python train.py --n_experts=64 --balance_loss=0.00322 --steps=11248
Below are experts of layer 9 (counted from 0) of a mixture-of-experts language model. Rows are named router (the router's row for the expert), gate (a neuron's input weights, with its number), up (a neuron's input weights, with its number) and show model dimensions 0-223. Each number is 128 + 24 x the weight over its row's rms, rounded and kept within 0 to 255.
After each expert's rows: a language model's description of what the expert responds to. This comes from a sample of Wikipedia text that the model never trained on.

# expert 62
router [120 113 128 140 118 175 137 122 139 113  99 131 104 109 105 141 193 151 166 142 127 143 160 167 115 137 112 145 133 153  99 141 136 169 143 163 122 131 118 154 103 119 126 111 143 127 137 122 136 105 134 118 103 133 165 127 118 126 141 119 140  81 120 128 124 153 166 120  94 162 118 123 146 134 137 163 152 133 104 188 140 124  98 137 156 138 126 122 135 109 105 160 114  75 114 115  92 122 129 105 135 138 165 163 121 127 115 188 117 157 168 117 147 123 129 128 117 139  94  97 139  98 143 130 178 136 114  87 101 128 119 141 122 122 123 108 139 157 140 186 105 103 111  57 122 117 121 165 132 152 141 140 126 113 137 113  98 158 149  50 158 141 141 146 110 149 117 144 139 144 139 188 104 150 101 123 148 153 102 116 152 121 150 108 132 138  81 156 145 158 128 119 166  91 115 108 130 153 125 174 133 139  96 131 118 151 115 101  96 104  65 133 106 127 120  66 157 131  99 106 132  91 119 126]
gate1 [126 121 117 127  98  80 124 110 119  93 135 121 119  99 116 114 101 161 130 177 111 129  80 129 148 103 103 119 155 144 146 164 175 137 142 143 122 119 138 106 160 141 106 145 142 145 150 147 127 146 136 122 149  66 139 123 104 148 137 113 117 107 150 153 123 126 108  89 127 102 120 129  78 164  83 149 122 115 101 110 147 139 116 127 141  91 155 136 148 129 126 140 114 147 182 145 143 154 144 173  95 103 111 119 100 143 159 121 106 137 168 114 163 105 118  99 159 114  77 111  79 144 118 103 130 113 117 106  97 143 121 151 130 142 144 124 175 125 162 105 135 142 145 156  72 143 113 127 194 164  81 157 141 122 128 132  99  56 147 146 148 134 133 151 120 122 108 129 120  84 135 112 152  98 166 146 126  76 152 131 129 113 109 166 113 125 133 137 108 178 138 163 132  94 147 112 131  78 116 164 130 138 129 136 104  85 148 182 112 140 157 133 145 110 138 143 118 146 108 130 106 132 127 123]
up1 [134 163  84 138 146  87 136 141 139 132 134 127 119  83  99 129 149 169 118 134  86 149 194 177 142 142 145 120 118 159  99 131 156 154 149 125 127 105 103 116 125 118  99 105 130 132 140 100 192 151 122 160 145 140 134 106 166 113 144 140 146  74 153  97  90 159 116 121 120 104 119 180 144 127 117 135 107 132 114 112 133  97 110 115 138  96 140 142 157 137 160 176  96  92 128 122 154 129 108 103 117 138 133 120 110 150 129 139 130 161 152 136 190 105 134 170 113 124 104 137 142 130 140 135 192 145 132 171 138 107 134 116 123 141 163 104  89 148 145 133 162 123 171 146 127 154 167 137 117 149 158 146 157 100 125 133  76 136 156 101 127 112 160  89 128  99 120  76 130 149 131 182 153  94 118 113 146 135 148 132 180  88 100 126 134 142 139  87 126 146  75 138 146 113 169 140 138 121 135 142 125 103 169 137  96 111 125 150 112 137 130 108 127 128 102  99 115 144 135 127 116 104 106 131]
What it handles: Endings that complete abstract nouns, often before "of" or "and": rehabilitation, execution, development, uncertainty, cheerfulness.

# expert 56
router [101 135  99 100 110 139 146 137 155 146 176 143 118 138 140 144 158 149 132 130 152 181 160 141  91 171 166 125 126 154 124 154 149 164 166 147 130 160 117 112 130 113  72 110 129 157 128 102 133 139 117 131  96 144 165 129  91  77 168 123 101 142 147 122 111 120 116 148  88 124 113 137 148 144 156 147 152 111 148 158 133 136 140 156 163 131 127 159 145  90 124 180 119  93  86 133  97 120 146 122 119 158 161  92 106 119 132 149 129 106 138 122 117  96 158 141 165  93 102 166 118  99 141 139 132  61 175 144 115 129 109 112 139 154 162  70 126 136  92 149  73 118 148 114 136 118  93 132 130 126 155 161 107 155  86 136 130 122 170  95 104 114 129  97 149 138 134 117 149 129 133 150 122 107 110 112  92 119 105 112 137 145 115 108 175  90 145 164 116 121 153 146 164 158 135 121 148 141 104 117 108 164 169 129 103  84 124 140 129 146 122 139  94 108 142 138 125 118  96  82 137 105 145 125]
gate1 [109 166 113  91 154 123  94 102  91  85 139 162 129 121 116 154 111 129 110 111 133 128 101 115 133 112 136 155 105 181 122 114 104  89 169 165 111 132 146 134 143 129  91 163 142 134 173 138 116 118  99 144 154 116 130 142 129 114  91  94 116  85 152 134 118 157 122 134 138 110 102 114 118 126 150 164 161  77 109 100 106  98 132 127 133 153 148 179 148 106 108 131  97 173 114 156 138 142 154  99 136 173 106 151 102 133 128 104 127 140 119 112 117 130 141 142 103 128  95 106 157 133 106 154 131 123 143  98 105 166 109 109 121 138 132 112 127 149  78  59 132 150 121 175 145 135 125 139 129 149 116 207 134 130 147 112 144 157 106 147 127  97 143 159 140 123  97 145 143 165 130 126 149 111 119  92 137 109 126 116 141 172 130 136  89 119 163 130 133 115 150 148 115 157 116 134  99  96  91 121 127 119 171 126 134 111 126  84 115 146 107 100 103 157 159 147  68 157 115 105 167 181 140 154]
up1 [ 96 164 136 142 131 108 122 147 140 118 130 142 128 115 110 108 128 148 125 168 126 112 102 124 105 114 151 142 128 115 116 132 141  95 125 143 128 127 204 104 148 117 164 105 117 138 140 109 136 163 178 123 162 110 116 144 121 114 139 142  91 141 134 106 102 150 105 122 132 112 149 143 196 152 114 144  96 108 124  96 150 115 110 148 129 102 165 127  82  86 115 115 115  91  68 114 112 105 144 129 103 129 107 117  98 138 145 143 129  87  87 132 133 112 153 125 179 118 155 118 102 146 113 136 155 159 184 150 116 115 129 170 147 106 117  80  95 102 125 108 115 170 128 114 162 118  83 146 165 117 119 153 112 120 140 123 136 148  98 131 142 119 133 133 130 150 144 145  85 114 116 145 126 130 140 145 138 175 124 127  93 142 169 142 112 163 131 133 160  95  94 197 156 122 125 107 148  93 157 130 104 169 125  83 176 133 158 153 134 137 128 120 149 134 109 140 108 146  79 163  67 119 127 106]
What it handles: French articles inside names and titles, Mc, Mac and Sch prefixes, accented letters, and sentence-final periods before breaks: Les Misérables, McGhee.

# expert 32
router [ 98 136 123 118 112 154 120 136 125 129 158 114 115  91 116 144 127 117 134 157 103 146 137 121 153 133 139 155 110 152 147 136 171 100 132 163 150 138 163 142 112 135 174 158 140 113 177 159 114 128 140  98  82 159 156 150 143 153 123 106  89 101 102 157 167 136 133  97 118 144 130 116 153 135 131 121 106 102  79 115 123 130 130  78 145 117  84 145 114 117 147 165 114 133 112 159 102 113 115 182 137 188 106 114 100  80 102 113 167 145 152  91 124 131 127 126 164 162 118 145 147 104  97 183 147 133  95 158 102 110 155 105 126 121 137 152 152 134 120 124 123 157 100 136 156 140 103 143 126 103 168 191  82 133 134 111 153 151 172 109 114  88 129 141  94  70 131 107 155 122 150 149 182 126 127 153 144 147 116 115 135 145 115 117  96 131 107 160 137 117 124 103 116 126 134 124 127 156 122 130 160 102 133 124  93 119 161 140  83  87 156 132 135  94 165 111 145 158 144 156 123 130  96 106]
gate1 [117 133 112  98 145 120 153 147 140 108 148 134 120 111 123 143 124 159 165 135 146 155 138 110 130 131 132 143 127 125 111 115 147 117 157 138 152 114 150  99  82  84 185 124 129 141 108 159 119  98 168 133 104  99 140 154  88 145 141 107 135 136 144 100  76  92 111 155 113 131 115 173 171 106 140 123  95 122 126 115  84 118 131 100 160 153  74 100 125 133 156 188 115 157 147 122 156 133 162 103 130 170  90 111 133 137 153 141  78 133 129 151 114 148 138 114 135 105 163 195  80 150 153 107  93 142 124 129 132 148 103 160 136 149 107 105 145 116 136 124 136 136 149 156 131 158 128 141 156 107 115 169 137 106 150 133 149 144 104 124 106  98 112 162 106 140 171 173 172 127 116 144 127 109 156 114 107 147 121  90 142 142 134 148 153 127 101 123 104 164  85 101  95 126 110 121 134 116 150 131 121 110 125  92 131 135 166 114  86 151 123  74 153 130 175 160 115 127 135 145 193 112 113 141]
up1 [127 109  95  82 101 112 126 117  96 168  81  99 102 121 108 116 118 113 131 141 130 166 155 110 155 128 138 104  92 160 157 125 120 166 135  93 102 123 137 120 107 141  89 189 105 110 147 144 109 157 117 126 102  87 166 125 119 121 122 174 131 150 147 133 128 103 125 116 147 113  90 108 132 158 178 100 118 137 115 111 123 116 118 123 103 157  74 108 124 109  83  91  77 129 106 102 135 117 131 135 136 117 115 155 162 109 127 132 117 101 115 135 126 103 150 103 142 113 150 108 163 169 123 108 133 120 165  95 106  99 150 135 187 143 143  86 157 120 142 146  92 110 150 111 123 160 160  98 140 119 119 161 174 175 131  97 120  88 138 119 135 119 143 150 101 156 123  85  85 125 119 139 157 113 127 104 151  75 125 117  91 126 123 125 100 147  92 135  92  87 112  93 142 162 118 150  95 119  90 121 166 116  91 126 107 114 160 105 114 144 115 109 114 153 142 133 133 156 142 123 144 122  96 148]
What it handles: Opening parentheses after names or titles in lists, holding years, countries or roles, plus superscript braces and coordinate primes: (2002, (JPN).

# expert 0
router [170 160 161 130 128 123 143 120  99 100 104 134 104 130 117 134 132 128 132 112 159 138  93 117 143 123 157 114 140 149 107 160  89 110 134 119 121 104 107 135 146 132 115 121 104 119 142 174 185 140 159 143 134 107 110 118 153 119 135 122 125 137 109 162 111 103 101 115 164 120 111 134 145 116  93 138 115 153 167  96 186 121 131 135 127 115  85 136 170 122 158 126 146 136 139 108 181 134 120 131  87 141 121 151 144  94 150 129 106 138  99 144 151 124 123 122 105 176 119 150 104 127 117 110 116 149 144 148 126 101 130 144 161 114 137 115 113 154  84 141 120 126 140 141 110  99 163 127 117  91 120 140 128 104 124 144 180 143 120 141 153 162 106  89 127 165 154  95 135 153 143 111 127 128 135 153  83 102 162 113 111 142  94 157 121 160 127 132 142 126 109  96 132 101  92  92  83  94 138 160 149 117  95 181 167  39 138 117 197 120 125 110 156 125 147 155 115 144  69 132 164 105  86 112]
gate1 [103 126  94 168 131 125 108 131 117 167  82 118 152 135 127 102 114 128 109 123  85  91 124 140 169 119 146 118  81 134 144 149 155  92 179 115 116 132  82 141 151 160 136 123 107 138 169  82 137 112 128  94 143 136 107 108 111  99 161 145 115 107 137 122 133 147 131 122 130 159 115 113 142 147 107 133 120 120 109 144 170 178 162 165 136 180  84  93 135 150 140 156 157 103 134 138  89 123 137 133 114 148  98 115 110 103 137 151 106 150  89 109 102 145 109 162 104 122  94 145  87 158 128 152 105 102  98 144  60 123 164 129 153 133  88 153 114 143 127 107  90 134 139  88 146 113 119 150 123  99 120 107 126 163 151 149 103 130  91 134 143 151 118 143 102 102 123 126 165 147 123  87 169 134 149 171  94 113 138  92 113 147 133 152  97 162 143 130 146  82 147 107 144 111 163 121 115  98 129 150 175 162 132 111 124 135 103 128 159 110 120 109 106 143  93 139 103 166 124 103 115 155 116 131]
up1 [115 125 144 157 164 129  91 119  76  63 105 154 127 161 117 126 141 162 124 123  87 126 120 104 161 133 112 141 146 128 127 133 109  77 136 105 126 137  93 136  90 127 124 132 107 127  81 120 136 146 162 135 134 117  89 134 114 105  97 163 158 116 151 124 134 128 136 117 130 132 121  93 138 167  81 194 178 140 155  91 109  78 144 142 130  96 128 137  93 186 120 150 133 154 129 105  88 103  98 102  98 143 101 138 118 129 142 117 168  90 134 113 151 109 198 138 101 116  74 108 153 138 192  93 148 102 140 143 123 100 111 131 107 128 140 104 144  94 136  77 104 145 125 123 143  72 117 135 134 116 148 129 143 116 133 154 104 145 169 151 122 141 118 124  86 155 148 142 158  95 147  97 140 126 108 116 114 119 119 165 117 138 131 150 119 100 120 115 146 116 131  90 120 137 113 133 114 116 149  85 122 149 110 141 151 149 165 114 103 160 107 128 142 125 132 168 152 150 134 107 131 109 125 147]
What it handles: Final word pieces closing nouns and past participles after was, were or been, e.g. obtained, located, built, them.

# expert 14
router [149 109  93 107 111 165  98 115 156 136 131 114 134 111 155 127 145 152 117 125 169 122 134  80 132 133 142 126 114 155 172 131 149 118 124 144 102 121  89  86 111 109 113 137 104 135 143 113 101 155 163 131 114 116 137 144 109 109 134 125 157 114  94 159 121 112  88 127 119 119 133 101 112  81  98 164 100 156 114 123 145 100 119 151 117 117 162  89 123 129 139 135  79 159 120 129 135 125 134 161 105  96  93 164 131 148 114 129 149 123 118  92 126 103 145 120 156 145 157 122 130 129 137 141 139 111 128  82 101 170 158 164 183 144 158 163 117 131 116  99 138 176 112 144 147 149 113  97 106 174 119 124 117 149  99 127 101 102 138 101 120 105 169  81  92 133 111 154 169 111 161 107  98 129  95 154 134 124  90 157 145 115 116 146 168  98 116 122 151 128 116 104  80 117 160  67  95 160 133  72 136 141 128 126 100 105 146 149 172 134 101 116 112 144  70 162 119 107 149 121 129 111  85 139]
gate1 [124 127 101 119 113 156 150 169 128 108 128 117 127 105 137 110  89  97 132 108 132 138 155 120 140 137 144 144 100 102 126 100 154 139 149 125 123  73  83 118 149 129 161 129 121 120 135 125 144 151 130 135 112 145 131 106 137 141 114 130 173 141  67 127 140 121  91 146 125 122  95 108 108 130 141 110  93 136 111 148 186  68 106 163 104 121 147 174 164 113 142  91 126 129 156 119 148 129 142 112 149 105 193 169 142 138 118 119 127 137 147 114 115  95 114 145 146 141 160 106 112 130 156 118 130 133 125 125 126 123 127 144 125 121 128 119 105 124 104 124 141 100 106 134  84  95 135  99 190 102 130 159 135 143  79 160 154 111 154 191 148  94 146  81 146  87 118 129 143 136 135 132 132 122 115 125 137 135 134 140 195 155 121 143 120 128 116 119 185 119  93 126  88 114 101 167 127  83 132 103 161 176 134 110 136  79 141 181 138 104 156 112 131  89  97 108 120 127 102 144  72 113 113 111]
up1 [101 122 185 129 143 127 126 128  93 151 135 160 123 112 158 112 136 168 136 132 119 125 133 141 165 106 190  98 106 116 110 135 104 121 128 103 146 150  76 145 128 151 148 101 151 121 203 135 154 130 169 127 130 103 140 132 109 127 148 163 140 127 135 121 113 146 127 167 131 142 111 130 148 118 152 167 180 139 103 132 108 185 142 120 127 105 106 134 145 120 175 139 113  88 168 135 120 155 153 109 109 129 119 109 120 124 121 150 109 135  95 143 152  89 124 134 155  94 117 141 149  76  73 136 108 142 115 161 122 117  94 101 124 139 117 143 134 158 130 100  78 127 116 146 129 135 131 179 126 141 132 108 129 149  69 139 171 118 170  97 123 127 154 100 143 117 118 116  91 130 172 125 131 155 128 122 104 122  79 103 119 179 117  95 145 142 128 169 109 100 165 114 137 102 142  97 103 151 162 168 132 118 150 121 137 122 174 105 114 141 101 161 152 124 156 106  99 117 108 114 115 151 164 163]
What it handles: Opening quotation marks before song or episode titles, and sentence-ending periods, semicolons and list markers: "Warriors..., "You Belong..., titled.

# expert 21
router [106 138 115 132 100 117 116 160 172 163 135 106 113 153 124 147 148 166 122 143 119 110  90 129 129 159 100 137 142  83 106 111 129 172 142 136 115 156 154 104 119 124 152  88 124 144 126  94 170 123  91  80  94 107 137 128 141 143  94 118 102  94 173 136 102 113 142 152  81 112 161  90 118 187  96 141 117 107  87 137 113 133 123 168 136 146 155 114 106 137 137 148 145 104 125 127  93 117 158 111 158 156 143 126 117 160  90 136 138 152 156 109  96 141 124  86 137 104 127 125 130 127 126 113 143 107 139 130  80 156 160 111 119 153 155 159 107 145 107 111  93 154 154 176 130 111  97 103  86 149 179 123 105 131 128 137  98 141 124 110 102 146 107 149 104 161 149 124 152 153 149 146  87 110 170 134 123 136 107 187  88 101 110 112 123 116  89 107 168 154 161 118 113  93 127 157 116 114 146 120 112  94 126 137 117 166 153 158 130 117 156  91 160 107 123 134 163 131 137 152 122 124  89 110]
gate3 [131 127 142 184 109 112 168  83 140 143 143  96 121 124  99 128 140 112 112 124 119 143 128 142 164 133 130 115 174 129 134 104 125 138 134 149 147 129 151 136 156  81 155 144 145 110  79 101 157 148 121 126  82 175 117 125 117 133  90 134 128 117 151 179  94 114 111 114 139 113 125  92 139 105 146 146 151 106 118 115 127 160 106 144 108 152 161 107 145 144 166 156 144 135 144 130 108 157 122 153 160  97 121 133 147 114 161 124 131 128 106 129 135 113 141 150 154 173 103 148 151 102 154 154 119 105 107 138 137 135 106 171  99 132 112 155 106 117 138  74 193 165 143 156 178 138 115  83  63 137 125  90 101 103 157 149 138 148 132 170 134 130 145 152 107 146  86 153  99 135 125 116 105 135 128 131 131 115 134 137 134 131  94 127 109 105 125 128 182 134 142 133 113 151 127 112 121 161 172 162 130 134 173 110 113 126 107 158 161 140 137 141 121 130 131 178 137 156 108 190 161 132 135  60]
up3 [139 100 149 150 125 121 155 113 155 127 171 105 145  76 107 102 130 111 102 105 114 145 108 129 162 165  93  97 136 125 121  65 149 149 172 170 131 109 159  83 152 129 143 143 148 118 104 104 157 179 121 128 129 171 121 115 146 160  84 105 167 123  86 156 109 135 108  76 125 102 110  92 101 118 140 139 107 125 114 105 112 128 141 149 168 168 181 109 149 170 144 141 141 139 139 139  90 157 131 104 122 113 103 130 150  95 170 147 167 141 120 116 162 124 151 142 144 172  71 135 109  99 143 141 130  87 113 111 142 146  83 160 124 156 144 134 106 169 122 120 156 188  84 147 141 120 126 117  89 122 116 124 124 137 147 129 123 130 104 156 116 125 101 137 107 111 126 149  93 110 134 155  74 164 117 111 122 143 111 146 129 144 102 115 114 102 108 105 128 116 135 113 127 110 124 130 180 154 177 145 119 152 155 127 129 122 109 153 126 134 142 144 154 112 119 152 133 140 114 150 144 104 133  92]
What it handles: Single capital letters forming acronyms, initials or codes, such as A in WA, LAX, E in BEHER, O. in O.H.

# expert 51
router [212  88 130 127 181 209  66 175 198  90 193 137 134 110 123 146 157 134 151 141 102 111 138 120 115 120 138 110 156 121 130  95 106 163 151 140 168 123 145 150 117 127 143 156 147 156  80 177 131 137 143  94 114 108 172 147  99 100  82 114 162 126 137 116 106 152 146 134 121 164 114 165  91 110 116 111 112 127 129 173 101 100 121 125  95 127 138 108 102 125 119 119 153 128 112 138  88 126  76 116 103 157 127 150 121 130 117 148 144 132 146 150 155 119 121 114 113 126 100 163 118 111 106 128 139 119 134 104 144 120 116 148 126 139 146 143 117 122 131 107 103 130 137 129  89 132 132 139 146  69 125 119 143 116 106  99 124 156 116  97 110  94 127 134  94 164 160 105  90 113 134 141 106 134 161  96 119 157 132  90 129 120 159 139 135 142 142 146 155 130 130 137  79 101 114 103 136 132 119 117 114 114 119 109 117  83 105  95 130 111 102 124 130 127 121 123  85 144 123 118 122 115 131 103]
gate0 [ 91 150 147 146 142 142 124  84 110 118 145  99 155 131 145 129 121 109 167 141 121 144 150 128 131 170 103 103 132 159 144 119 119 108 120 107 125 132  90 137 139 122 122 148 150 115 134 149 106 142 111 123 147 139 186 140 130 121  98  89 153 103 109 116  77 103 125 170 154  86 159 124 156 118 164 142 121  98 129 102 127  86 148 155 108 117 120 141 108 108 139 127 147 154 130 135 173 135 128 116 142 181 136  97 121 131  94 133 162 138 118 156 165 151 119  99 160 148  93 175 114 144 125 104  77 172  94 142 160 188  73 176 161 141 115 117 134 112 141 126  88 124 101 117 127 145 133 119 202 117 134 122 117 156 135 155 157 115 112 117 156 147 131 122 106 184 162 156 135 100 133 108  93  92 136 101 116 164 136 114 159 124 109 134 132 134 139  86  99  92 118 111  83 106 133 161 116 112 129 120 109 129 126 126 133 149 128 133 148 156 113 141 145 150 112 124  54 105 131 146 115 153 166 127]
up0 [135 120 154  89 134  91 116 135 150 147 130 182  98 131 106 109 142 116 135 110  85 141 130 119 147 134 160 116 124 111 108 111 116 111 127 148 138 137 121 104 120 148 121  79  99 118 108  89 136 116 138 111 112  94  59 127 122 155 138 157  91 144 146 118 168 132 110  91  94 147 107 120 130 127  81 100 180 133 126 110 135 165 133 103 130 131 126 135 112 166 116 129 131  81 135 140 120 101 145 139 124  99 136 133 170 113 175 154 118 100 124  91 105 102 164 138 110 143 166 113 129 137 122 126 168 106 142  99 111 131 189 119 112 123 158 105 123 188 126 140 147 115  89 141 160  96 159 145  78 137 120 171 173 106  82 148  87 121 135 119 109 113 113 157 111  69 109 122 136 120 106 142 185 166 154 120 143  91 130 120 115 140 123 111 116 141 113 127 108 146 132 138 157 150 127 126 136 133 117 133 147 146 139 118 114  98 119 125  76 140 216 104 132 118 146 123 164 151 153 129 131 105 108 111]
What it handles: Starts of names and species binomials after line breaks or headings, like Gracie, Eublepharis, plus byte-order marks and stray bytes.

# expert 31
router [137 103 138 158 125 142 138 139 122  80 145 141 116 120 139 142 140 129 149  88 107 123 116 166  93 114 121 147 143 114 125 108 116  97 115 176 133 158 150 148 105 119  81 128 119 162 143 141  90 132 125 143 118 101 127 156 127  62  89  93  91 140 129 124 151 139 156 127  90 148 105 161 112  91 164 118 145 117 185 143  99  93 117 123 109 109 143 136 121 100 116  90 164 142 109 124 111 156 125 101 100 142 106 123  94 147  98 172 108 161  80  84 149 129 161 148 124  84  86 113 130  84 137 111 142 150 134 115 111 145 131 143 117 147 101  73 131 120 130 164 112 122 111 131 174 143 128 108 104  85 124 177 115 112 110 129 111 150 159 107 153 116  91 146 113 104  92 118 123 117 132 130 127 145  94 125 125 131 111 112 135 106 164 105 149 151  90 142 162 128 149 148 130 135 124 153 165 132 117 134 117 137  86 138 138  68 131 102  64 116 130 158 143 140 129 127 134 137 125 110 187 139  85 171]
gate0 [121 123 149 108 141 165 151 111 138 127 135 178 150 103 138 143 161 115 135 144 134 162 124 104 109 106 120  74 115 152 140  87 145 122 105 153 141 141 136 141 158 130 164 119 159 142 134 124 121 141 141 128 191 137 163 146 101 116  97 138 147 148 154 139 139 114 121 112 117 110 148 161 129 114 135 127  96 148 139 145 147  83 122 159  81 108 140 161 111 138 139 121 104 102 155 121  98 129 117 165  78 152 133 156 143 135 157 165 142 135 111  97 124 125  98  90 110 135 122 161 123 128  91 116 121 124  91 111 155 124 127 142  98 102 103 106 163 131 129  95  83  96 146 148 124 125 151 116 134 106 128 130 112 122 153 122  99 140 104 122 102 108  96 196 137 174 187  86 125 136 198 144 129 116  72 189 105 136  87 126 152 105 134 150 102 177  96 131 130 118 153 126 104 140 108 120 133 145 123  92  98 102 140 169 138 105 151 134 116  82 132 148 112 116 178 136  93 146 123 114 132 101 155 122]
up0 [159 123 109 135 124 135 128 117 140 114 137 146 125 158 106 141 136 101 116 153 137 125 144 107 129 135 140 113 142 134 155 126 155 164 106 128 139  90 108 164 144 141 148 141 147 136 114  87 150 106 158 132 185 172 130 108  68 121  99 154 110 145 181 129 155 102 135 164 131 145 157  97 131 143 149 152 129 141 173  99 148 107 124 108  76 169 111 140  89 108 116 120 115 137 138 126 161 105 129 137 115 105 132 114 113 179 173 170 133 164 129  85 128 153 135 122 127 165 107 148 103 160 133  77 138 144 146 155 115  85 182 142 130 101 120  92 164 121 160 122 101 127 121 143 121 133 131 112 126  99  96 118 131 133 114 109 156 111  98 142 150  70 166 165 140 161 150 137 132 110 187 103 135 134 120 176 115  86 126  94 154 162 160 102 103  85 173 120 161 187 133 116 151 153 110 148 131 121 141  97 115 112 125 100 151  99 144 114 116 140  97 144 139 139 144 133  99 107 149 128 103 133 116 120]
What it handles: The letter t or T and t-containing word pieces such as ont, ort, ett, int, often inside Latin species and genus names.

# expert 17
router [ 98 136 106 140 147 129 152  99 133 165 138 126 162 146 124 127 147 120 109 134 175 144 145 127  90 104 170 136  74 125 112 137 166  87 139  90 116  88  97 109  97 137 121 102 127 124 116 143 127 117 177 108  93 120 134 108 116 111 158 188  97 116 141 139 142 127 120 137  92 105 156  99 137 130 186 111 144 137  95 166  92 128 138 140  83  83  92 106 184  98 101 122 124 138 104 145 115 139 167 103 156  98 110 129  93 123 156 149 131 151 157 160 116 133  91 153 140 137 132  89 112 126 137 112 147 153 168 125  77 102 126 161 129 156 134 151 132 136 141 130 141 118  99  98 124  94 170 147 122 139 116 100 107  82 131 102 129 124 169 118 139  89 133  95 158 153 130 108 115 102 157 142 127 115 126 160 140 117 104  78 127 110 136 108  90 123 115 120 152 128 111 136 112 149 185 134 131 137  71 151 166 131  78 140 103 150 150 134 126 134  91 123 102 148 157 106 101 136 114 137 104 127 131 141]
gate1 [166  98 156 118 128  99 151 104 105 114 156 152 167 182 155 148  94 121 152 161 150 121  90 125 143 135 152 101 124  70 147 162 134 122 117 153 148 110 112 108 117  80  79 106 161 121  87 107 108 159 151 141 122 115 141 137 121 130 125 124 142 125 119 140 130 148  80 125 142 143 136 120 163 122 140 105 141 112  60 168 133 124 120 129 107 135 121 137 166 145 179 112 122 184 145 124 153 146 151 169 175 133 138 126  66 124 127 116 142 116 141 139 157 150  86 159  88 104 121  84 104 129  97  60  95 116 146 136 129 127 144 161 137 117 132 135 130 106 152 155 166 135 121 142 117 118 154 153 105 115  87 123 129 171 165 132  89 151 117 161  87 132 121 114 113 118 120 109 133 128 127 151 154 157 169 130 133 103 123  94 137 146 151 126  97 125 105 155  91 136 102 167 154 119 143  75 118 143 107 141 133 138 158 155 136 113 137  92 122 139 101  84 112 131 103 112 141 140 134 121 119 155 138 113]
up1 [152 134 131 103 115 138 117  95 103 117  86 139 148 167 129 122 168 168 138 159 151  68 128 138 109 194 123  88 146 101 116 101 145 145 162 158 157 111  92 135 168 103 131 122 115 151  97 119 144 110 133 141 160  86  80 131  96 106 136  84  97 121 128  99 117 131 105 113 135 112 131 111 140  96 147  67 127 156 145 106 123 140 119 106 157 130 124 131 151 136 133 151 128 179 121 107 159 176 141 166 149  94 145 104  86 162 160 133 143 127 163 143 164 131 145 141 134 110 157 138 127 116 114 181  97 154 158 117 120 118  92 170 118 125 130 156 139 132 133 134 152 133 130 138 167 132 133 161 125  89 125 132 106 172 159 149 132 134 139 111 133 162 130 149 129 152 115  85 147 113  83 144 139 129 118 133 107 139 151 148 139 169 118 123 146 119 117 124 110 107  95 149 109 134 158 130  97 145  98 170 140  98 140 136 149 137 129 116 131 106  75 151 121 107  90 128  63 155 115 120 138 146 161  84]
What it handles: Word stems, especially com/Com, go, play, competi, driv, game, often before suffixes like -es or -ing, in sports and competition text.

# expert 7
router [109  79  87 154 115 176 135 136 143 145  86 136 128  93 172 149 173 160 137 113 115 150 165 118  93 175 127 119 166 157 118 102 153 139 122 171 160 108 149 157  93  97 113 126 107 117 133 122 138 125  98 144 147 106 143 128 136 129 173 119 103 113 148 121 171 141 171 121 137 140 173 128 168 124 147 137 154 142 146 154 154 113 119 156 139  98 163 124 139 174 151 113 118 127 124 153 126  95  97 132 126 123 126 143 131 154 107 187 136 139 107 104 149 137 112 114 149  88 104 115 181 148 156 180 151 162 107  93 153 122 154 107  90 153 100 144 141 168 171 164  86 123 119 119 122 112 149 158  98 150 120 142 116 106 118 143 120 155 176  78  98 130 160 125 117 114 139 143 149 140 145 139 148 150 151 105 111 159 113 126 124 115 148 155 124 155 100 164 140 110 115 121 122 129 114 145 122 128 117 136 100 108 128 127 130  99 130 127 137 107  97  87 128 109  74  98 153  98 161 131 125  87 129  89]
gate0 [124 173 157  77 119 138 116 121 137 110 145 115 154  42 153 107  78 150 124 108 106 137 122 143 163 107 132 141 169 122 162  92 146 133 129  97 122 139  81  90 135 107 110 152 115 112 124 108 122  84 160 155 119 142 165 121 115 101 117 135 146 166 134 136 133 164 130 139 102 155  98 149 114 103 106 125 146 162 122 162 152 113 122 137 109 160 105 156 108 152 102 168 114 135 127 135 117 116 118 136  99 121 134 128 100 225 132 130 132 167 146 143 120 108 135 136 153 131 108 145 113 152 117 161 109 110 116 144 186 106 147 120 106 104 154 157 113  94 105  98 152 165 158 141  87 129 151 105 156 111 122 140 104 103 108 132 120 147 101 136 111 148  83 120  87 117 134  85 147 119 163 146 150  97 137  83 125 110  94 127 166 121 110 160 152 126 107 113 116 142 117 127 120 146 145 124 125 145 157 178  90 127 150 123 146 167 137 146 127 112 132 143 134 118 150 149 116 121 151  78 171 138 121 115]
up0 [110  82 132 165 139  99 146 144 133 118 143 131  89 195 130 159 161  68 125 161 153  99 139 171 120 161 126 121 127 117 133 173 124 110 134 151 166 131 154 138 189 147 128 118 161 173 153 130  98 123 143 126 103 134 105 126 113 139 139 162 136  94  96 117 119 116 116  97 152 118 164 138 136 100 120 175 140  98 142 103 110 105 142 121 116 105 150 111 148 136 116  87 137 127 126 111 105 118 145 109 146 139 134 136 132  88 128 126 124  95 150 159 120 138 118  82 112 131 169  94 165 112 135 115 156 151 112  82 111 137 121 140 132 163 115 111 133 152 125 100  85 141 111 118 179 153  96 152  93 131 115 126 128 127 208 102 128 104 132 139  95 119 134 124 142 117 116 148 150 137  93  62 107 173  91 164 112 137 161 119  83 110 154 105 127 147 162 126 125 121 124 134 162 135 160 116 131 148 114 116 132 100  65 111 103 133 119 107 160 141 125 117 119 119 121 124 122 161 116 145  93 104 152 145]
What it handles: Thousands-separator commas and decimal points inside numbers like 2,800 and 10.5, plus quantity words such as for, some, most, approximately.